{"d_shared_expert": 0, "routed_scale": 2.0, "router_z_loss": 0.001, "warmup_steps": 200}
Below are experts of layer 6 (counted from 0) of a mixture-of-experts language model. Rows are named router (the router's row for the expert), up (a neuron's input weights, with its number), down (a neuron's output weights, with its number) and show model dimensions 0-63. Each number is 128 + 24 x the weight over its row's rms, rounded and kept within 0 to 255. Numbers have three digits each.
Before each expert's rows: a language model's description of what the expert responds to. This comes from a sample of Wikipedia text that the model never trained on.

# expert 32
Description: Mid-name er/at pieces. Pieces like er, at, ier, ation inside proper names and titles, as in Az-er-baijan, Bak-er, Engine-er, The-at-ines.
router:157178092136113158136098156121142094133095159141124157145136134137122123119084158141118122136176106164167127147106123143131174123194131189117126178139172147146141118156140125094153079102130124
up1:128109113098133133097096090138165099120138118157136180115088083110147105149093136157099179162163146116140143094118136093126097085131110132147118133134130136144144109130119143102089150131134152
down1:145128125139164146127131084135157089162105090130131129135136117106157106164163096085136111114112140123112142092164147080109153107087147118129138161133118108160139101104140120091146143166169122

# expert 2
Description: Single letters and math symbols. Single-letter word pieces just after a capital or prefix, and LaTeX or non-Latin byte pieces, as in E-c-uador, \frac, alpha.
router:165177087135112146178106149161132085132118115140119126158121130110133114065104162130111130168125115125145163085127124138130168145150173175135157122136166137147139105102139156103139100083135126
up0:128088125130130110121138146120140129091158167120151106105141074140102147120134094081131152155108138134105117132118109118163090094111121171187141111115161183105174110133113088111075125093133116
down0:131113160126124118130094087118097134125113131093100129118154151120129146047135121108144125145137141103128172146157144139134116105145127109132119172149138084104124108181097143134128127133143124

# expert 59
Description: Geography and compass words. Words and pieces in location descriptions, such as co-ast, north, south, souther-n, town, city, in articles on places and routes.
router:149137093136122170139117125132123114133128119159154125133119126135122116100111112073077165154148125122154153091130171165150135163136152167150117122143131147136155118075141143108103108099151121
up0:145127113128124142117129110120136095103105125140124110102150132123071134121145138091095168111163129142117155095116140134106141145134148159152129084126130151117097128113151171097146130137131209
down0:171151100119113154124117103128090124136152119122178116154140122148146065133119144136126130094170121110110168143139136132095114075123093117142137110108147143093138109145123086135141157119140145

# expert 16
Description: Name-initial capitals. Capital letters or short pieces beginning surnames and foreign names, often after a first name in tables, like N(guyen), R(ocque), M(erwin), or CJK bytes.
router:138180118119135125157118142134141095151109146143160153146140093142116132122087150114108149128148091136178127142107127130108168162151134161135162163156110170192123116103154137118116118124140105
up0:152126109116119122067119103091097113076075152120144147158131090124141170114170123118123138153111162089110142129084109136152132147173183125148106139122124140132181133118097112149103127159153137
down0:162172131147086158134157138158124089079124157139150126137125127127103136141120112129105082118111117146126169112126093108111158127109102122093155111130116144134114145165151130148096173126119122

# expert 8
Description: Latin-style word endings. Word-final endings like -us, -es, -ae, -ium in taxonomic and Latin names, plus commas after place names, as in Laurales, Praemastus, Semarang,.
router:168149108131144173138108160138125114159108117154124157149145133149099135113116128133093134115186106165154135147135150162093142119115135159147121124121148128127135131132150178106127131106146123
up0:155152137121118114165157171125132140089129093143112121111120139108105117076146129129121143119120131158102144128086121105130105119131139110078139119107153160166118159126115140142134127117127103
down0:116107066126120106169126159102122141121103133175165115099113123113105148133142128157110086138130143181110150111126103122155157156106097156147128132090166125071180131118154084164162167112091132

# expert 0
Description: Prepositions after nouns. Prepositions following a noun or verb, mostly of and in, also at, for, with, during, as in Minister of Finance, agreement with.
router:172166120152129163137082152142103111121122139146121116184154081096129127140102127101125158118151095148143173132121133142104145142124167166125127130146149130126130120126124162101132113082132116
up0:158143120122118149097103136171112156094146106098119135127134141106126118140137108167136155067151132110141110111140164120136130145145060146125177124134079131105119118097120157093114101124158115
down0:144141154134172126109136153115104154120112157115117121140149106152113142124162174109131111119128067108127104098111157123140113094152149138142167185145118105140166122117159109160149095095134098

# expert 21
Description: Mid-word vowel suffixes. Inner word pieces like ic, i, a, est, era in foreign names and Latinate words, e.g. solicitors, Primera, youngest, Franz.
router:140137107140129160164117127131137095172096130139193158133139121137107131131111131096073163114194113154147176096139155155125141118151140159123137147174160107137156095104145138128120122115139098
up0:133143101151116121179154114125115118163140108133120160093079116132108131125115144143109136112154159127135118134158145098124141122084177159161111140133157090126145153128122156125145105094104058
down0:116106155160134103140140106115116124102130125125128129123168155170111136135131119119107134129133148136117104121117137129111142121067146136143111168096131116130106103136169145153107151110138101

# expert 31
Description: Auxiliaries and copulas. Forms of be and have, plus also, not, more, after a subject or which, as in it was, has called, See also.
router:156141086126183143135123144145122097159109107154141125148136134125132136128110091100094167125153135128126163103104157124122145133159128149124146127136118116149133104116147156108117102107115124
up1:069098114162136180095123140138152128136079126171129144126123144119188125140130113115086175140147153105136141119109120082126147096143155113142146119128113139132108161138148122122069114098121115
down1:172118142117132108137102132100102156081141153139129167127126159128152072148127127138107126130158139126096094151122097159132160171079077138150089153143126149130131116118111145133095134143147162

# expert 56
Description: Consonant pieces in foreign names. Single letters such as n, j, m and short pieces in personal and place names, often Slavic or Indian, as in Kathry-n, Lincol-n, Bor-j-omi.
router:158142126112138190137090128152161105155088170135123120153138104118114124141112148117114164142155100183126142131120147153075136129160146148149136158122132162153117155118146163082101123091108078
up1:115140123112066151107113142135177119186142137147120118195119091165175129125126083180094167156086102158115172085125154118130145155141126100137143140136114121151128147128149109136126122109112119
down1:114121112175133125114118108152136129109129143080155138151137113076127119164126141143141087125107182127148132135161116163113080140125147135150081135123153082118145127148088104107142134155107131

# expert 58
Description: Capital letter after punctuation. A lone capital letter opening a word or acronym right after an opening parenthesis, quote, heading or line break, like (I)ntro, (U)ltratop, (G)erman.
router:145156132130141137119089129129150108148108103164136122128139109129112137088138115079099121141176092131145170146121130134123147154160133145136127158148152113129156099128148171138119128121135129
up0:116151134153158144115105165119126140093123141114144135136114098086133150148089129132116131098132091129101134130154133135151155073107094132114127100156135149145083153129099145138129129152139140
down0:121106114109137118138126101123131138152148147127131115124121107093085093075102177114132146100156142097137139120113139094113084131132163115091152134140132116137131165110098159132118136136123078

# expert 38
Description: Opening quotes and capitals. Opening quotation marks and capital initial letters beginning titles or names, often after a pipe, comma or dash, as in "Friend, D-omžale.
router:151139093139143109137086138134146085128092138141118108140133145120152170118116126120103125131121100140158146113136104138078168159152148142172148147157127103161194124108148139128121124114123133
up1:144124092117096127143115137092105103108132106134130157159119139144140117112091136124148150112109147129127119068141157156122125117137146139145133135137094074144132129092111135111088095127141125
down1:103098145105120137144156125118115111121141112142171121094157140137097162120126113134112115099115117179120124184123153108141135148109112149117109118138125137102070094125166115155136090095189102

# expert 45
Description: Name-final word pieces. Final pieces of surnames, given names and place names, such as Karlstadt, Earnhardt, Serena, Martinez, and words like London, India.
router:133135121109121149133102126151167091151088132137149139117175113141102136116120153116072134123186097181123153161103151133088147166169127125135117157170115159137173097140160153067119119126122104
up1:121110133165091164108115102162148091122142127128142133160130135126144117115148101114093120137143141091152173087123127129128115159121192098139130148156129102108166100100118139112167132090133121
down1:127143128164075122137185122119164100104085131118137157166120129101128103107153114097130129134132150100092126168110119121110097148127148164113101110138147148131096116137177139124154113130165128

# expert 22
Description: Word-final plural endings. Plural and ending pieces that close a word, such as -s, -ers, -es, -ors, -ans, also mid-word pieces after th, as in th-res-hold.
router:163148111143125177145097178131120118132107124156136169167165125125124145119121157104078107173161097131160159130120172116106121133131143131142139142142116139151126142141135163148122131084088120
up0:132114119184118122139101162087140141136110140120132146145115134116140158097146152159156153093148121106140130158143109112119125104109152140107106130114124123118113182142148139114151169077134113
down0:105180124143131133129096125137115172194118088151075089168120143182138138114128123129132130089138110140141149104151133129161117138152113085124147155164145117126118132095124114121140120156089128

# expert 61
Description: Capital initial fragments. A capital first letter starting names, often in taxonomy lists and credits, like S. venatoria, S-aomai, D-orothy, G-ame Boy.
router:149184098139133140167098149158154120155108124144144142150140117148133128094088134134137143111132123150174127138149158143118147134114168132155135140132123138163185096129152166111144114119141118
up1:109107104161123162132124132115092111121105122124114108134115119101176101146111114142161147120134129141138183107120113169125115186134153089140103161159142132105147095091148099121133111126129179
down1:110086136120128181094148136156096111138128136171161116110107112134142152129154109080099137112112162148164151129130128148110122118100110157163111101141118131150113119142078155172108081079150118

# expert 43
Description: Word-final consonant pieces. Short closing pieces of words such as plural s, d, t, ted, ge, and units like days, years, century.
router:136148114132143136163092138139099071120119153143143151144157122145125158115099115108112114177190085124140149095113094139129167122111141129168087165157167112166153139086154161108097091110124125
up0:140169141133075126127080144118096135162111137120128120110133135166104109149129127113130097129123084118133157119111087100123116122098146146162084145105157129172095104091164161142115097146146121
down0:090126124157128122122122103101119108127090094099122148150128172133093120118152165136119127133175104161146159175179109084191143132075113144149150116121101165133178140167118147141111141099138099

# expert 57
Description: Word-middle Latinate stems. Middle stem pieces of common Latinate words before suffixes, e.g. app-are-nt, res-ort, cont-rol, comb-in-ation, Off-ic-ial.
router:159124089176169130152109153128148098150088128152137154129168129129160095105127128093136150165140091184130166115109116141139134147189150151115104162216126125145150084100121124087086113107123124
up1:116107154164137155102113126158122089129130188142175139110123128100142130154130136113115156114109106130147145116187129141103101136133121143155134162136159146107129139144124136090119123146096099
down1:131123114129093149158152099104152128166130105135123097147081105122141152090092168137138138105095136140131156142134112142134140150132147100112124142139156125158138174115105093144159189158128119

# expert 13
Description: Articles and ec pieces. The article a and an after verbs like was, plus pieces such as ec, reg, under (Pent-ec-ost, R-ec-eption, regional).
router:167125093169153145147124183114140107108089118168145138130130111125127099077102137116119149095151122168147124113122136121114134126145131167110160149133150159170164127107141170082127119124126132
up1:108114130131124131111120137143145096117136112097114093150121138099172175165122142137112086118164126136086115095163164085094122067118155115158128139103118171132149157127102164155100121123084142
down1:122112133151123093089138135099110159105149150118120096154121127131120160100105132134139119142155175132193149131143126108084134133111159074127140118113143103087137122138146169162125140158124119

# expert 44
Description: Syllables after consonant clusters. Vowel-consonant pieces right after an initial consonant cluster like Sp, Bl, Sl, St, as in Sp-ain, Fl-av-orus, Sl-av-es, st-op.
router:139160082145118147169092122112109140118119104147131152131168139126138166110100163121116101160183090158154146101153137170130143168156142144144139170128176127129139139103153120096090119106138098
up0:145094134113106145096166145163114108098112128136123133144137151102133105117123166123083122160173089152128146113178133122094130137126113132155079112151168136127096132205125125134110127102126118
down0:131123131134106078159102108124124155130160061136117144119136067128131147110112146146098136126175108105120149112106124134124124177133129170118128167125134125159106140122085143116120131166121137

# expert 50
Description: Stems after Latin prefixes. Stem pieces following prefixes like im, ex, des, pro, in, as in im-age, des-ist, re-fer-red, in-it-iated.
router:159148140166140129161131169117136103131093115164172155148144120120144141113138146078079155176155096139140180077114152146119145112176169152134098164146147153137174081105108126111085106098130125
up1:127132137138131107147159150148147145102101108143159090102138151100118165090117130103093120123127129144139134138102142146152179164133132096118104152157130150139151143077085126142070097124118133
down1:123111178107135064123151127153072124106132117098136139189127143101112133139115127138141134131111159148092082167140125167114162131135096142125127129168146133140166111146126137116097154120154127

# expert 11
Description: Biography pronouns and auxiliaries. Pronouns, possessives and auxiliary verbs that open a clause in biographies, such as she, his, 's, was, had, who.
router:165133121136162136124108156155107093145080144178117131142133112105101148106091144122115152103149115142108145140104140140130150152136122152118164144139157097151148114137178159119143095131118147
up1:139137101132145160109099139099117146138113131134083129176107131116119085109060148159136131138131093116141089157095086133169135092116144147149138146093140141121131148170175110171130132158153084
down1:127108093116149136120127122153102164173111132122129118131146152113156145125134131104150184103088129162108125124128169082139165142163161135099125127143102120103162111106128109122148135117129113

# expert 15
Description: Prepositions and row starts. Prepositions in, on, to, for, especially sentence-initial In/On before years, plus word-initial In-/con- pieces and table-row-opening pipes.
router:150172122155116122133096131135112124137113119151135114151165090106120130121071130111121169110129122183146153151160162156124165168137162144148133146147128144131143089117104162117131111123127112
up0:136135132156060132138119120128143123121134104134124148110100097087090135140126160113122095116139161150096132135138116140137195134126132191130147094108135152141124154146107152153107109134134163
down0:120135152094143168112119127133174109155135156119155088157119114144127135107130133142114065102116132112097148107151121138130167149146131081129140130134122135151100137087124100126132172123125157

# expert 1
Description: Mid-word vowel-r pieces. Word-internal pieces like er, ur, ar, ow following an opening consonant, as in s-er-ious, qu-ar-ter, sec-ur-ities.
router:138138082130143135105112150142134140155104102139135158134135140160142129120143133104098138150158104167129155142093113143152154145174162124123107141168145143160175068094139144114117086079105136
up1:119086138108156150109087150183160156149119099135130171148130117125156095104147153144059110125106107164116123151105126167102114119167148153132146145147127141153170111081140087117123107148132095
down1:077170165165128174141113101123151100179119123127148082118106129116136129170140126140146108116105139153127149084142127153064137122095103115132121097095123140129069117135124157143168155140111117

# expert 41
Description: Mid-word vowel syllables. Middle syllable pieces of common English words after one or two starting letters, such as t-em-peratures, se-em-s, fre-qu-ent, An-im-alia.
router:148144092165176124156137120155120141147108105163169168142147134106136141134135123103102143163156087142155128083117144139129147149133181140141130174159125119142168130104134144106113118108133090
up1:141143068131158101086145108081151121160106160130135095148118135122154123125122152103156205082125117130135144110124113132115125177106125168142133119090116098102134115111128148130130137141166090
down1:108153131122137150138137140157131131117113156134122134158103126147147104112103128084176164137169089127133161107131113123166145105082154114128128174136122114172181107099129089147123151134116137

# expert 6
Description: Hyphens, dashes, separators. Hyphens inside compounds and dates, en dashes, list-item dashes at line starts, table pipes, slashes and section markers, as in Three-Year, 2015-10-29.
router:140136100145134131135109158151113117131123131151124131136151094114129144126111103091115119166128116133158173128136135161095166161153145150157132147153147125150149106120169154092131106135119093
up1:138072132144111126141115148106133125106143089122129123166171136125151137068160118154101133139143118108077170147143137117107142157101159119154122095130092121125108150138123132106140147089168087
down1:132163147058121154088129126115152114119135118152121157140122115171096139156089128130120144168100146094122167131092134119122133126092130120104100163156105161163125132149146161123164110119100111

# expert 42
Description: L and h pieces. Word-internal pieces containing l or h, like l, ol, el, h, as in legislature, solid, Delhi, Bolivar, Lichen.
router:139194142108159150145128130176155114160102120148118165113147133122152108092106156120123120133137075157124151131098137154143143136143147151120159101148142135145163112104131121109109148092108114
up0:141136100176111108118128121135147131159105084125097132108128167108146160106095119144169138119117126107140138112124128077154148165164145165137135081136122128146145141139141132131150106110115118
down0:145087171134127159135137113132122079121159141144119138118162153181136108111134106110132074108113124090134075109171173139139140110154095124118143131147096082105099125100135116132134173138145120

# expert 18
Description: Name-final vowels, closing quotes. Vowel pieces like o, a, e ending or inside foreign names and words (Rivaldo, Rucho, postdoctoral), plus closing quotes, parentheses and math dollar signs.
router:173153107124136150116084154139102118161086145121121111119159141125129149115141112079087128181142094129112157123141143125131129147110140121175138154161139155152147132144154132117118105101132103
up0:132111137165115115154092089140107122156139107131126132132089115119138104141113133114142121111137148159128111134129105175172105084145139124145129149200147143089160118146092129089094128117188156
down0:128106157114114157138139139148135127148135158119094121147144109119118169084173180126122139140122126098105114098167143101160112152159097155147140136125113096158140112103081111150137154162112165

# expert 46
Description: Vowel+l/d inner syllables. Inner syllables like -ad-, -al-, -il-, -ill- following an opening consonant cluster, as in tr-ad-ition, sh-ad-owy, st-ad-ia, Bro-ad-cast.
router:123154151131156163144090151130132142113093130113139178143162131141153132093108137112130113151137083137142155131100146171135115145196131165133109130133108123134210105114129140117112116100135117
up1:097136102166128169074101135145147096156156130138103182104140131109148124137121152145191102165107110141146126156127149174126103142144117143154116142153132107169158152136096136107115121135125102
down1:067151085126146129129123156112104104076176117124137102127110145113165121118119118095171159126137124157083160120141134141117133078171105130118101125159138144117150113130132104121168097149148154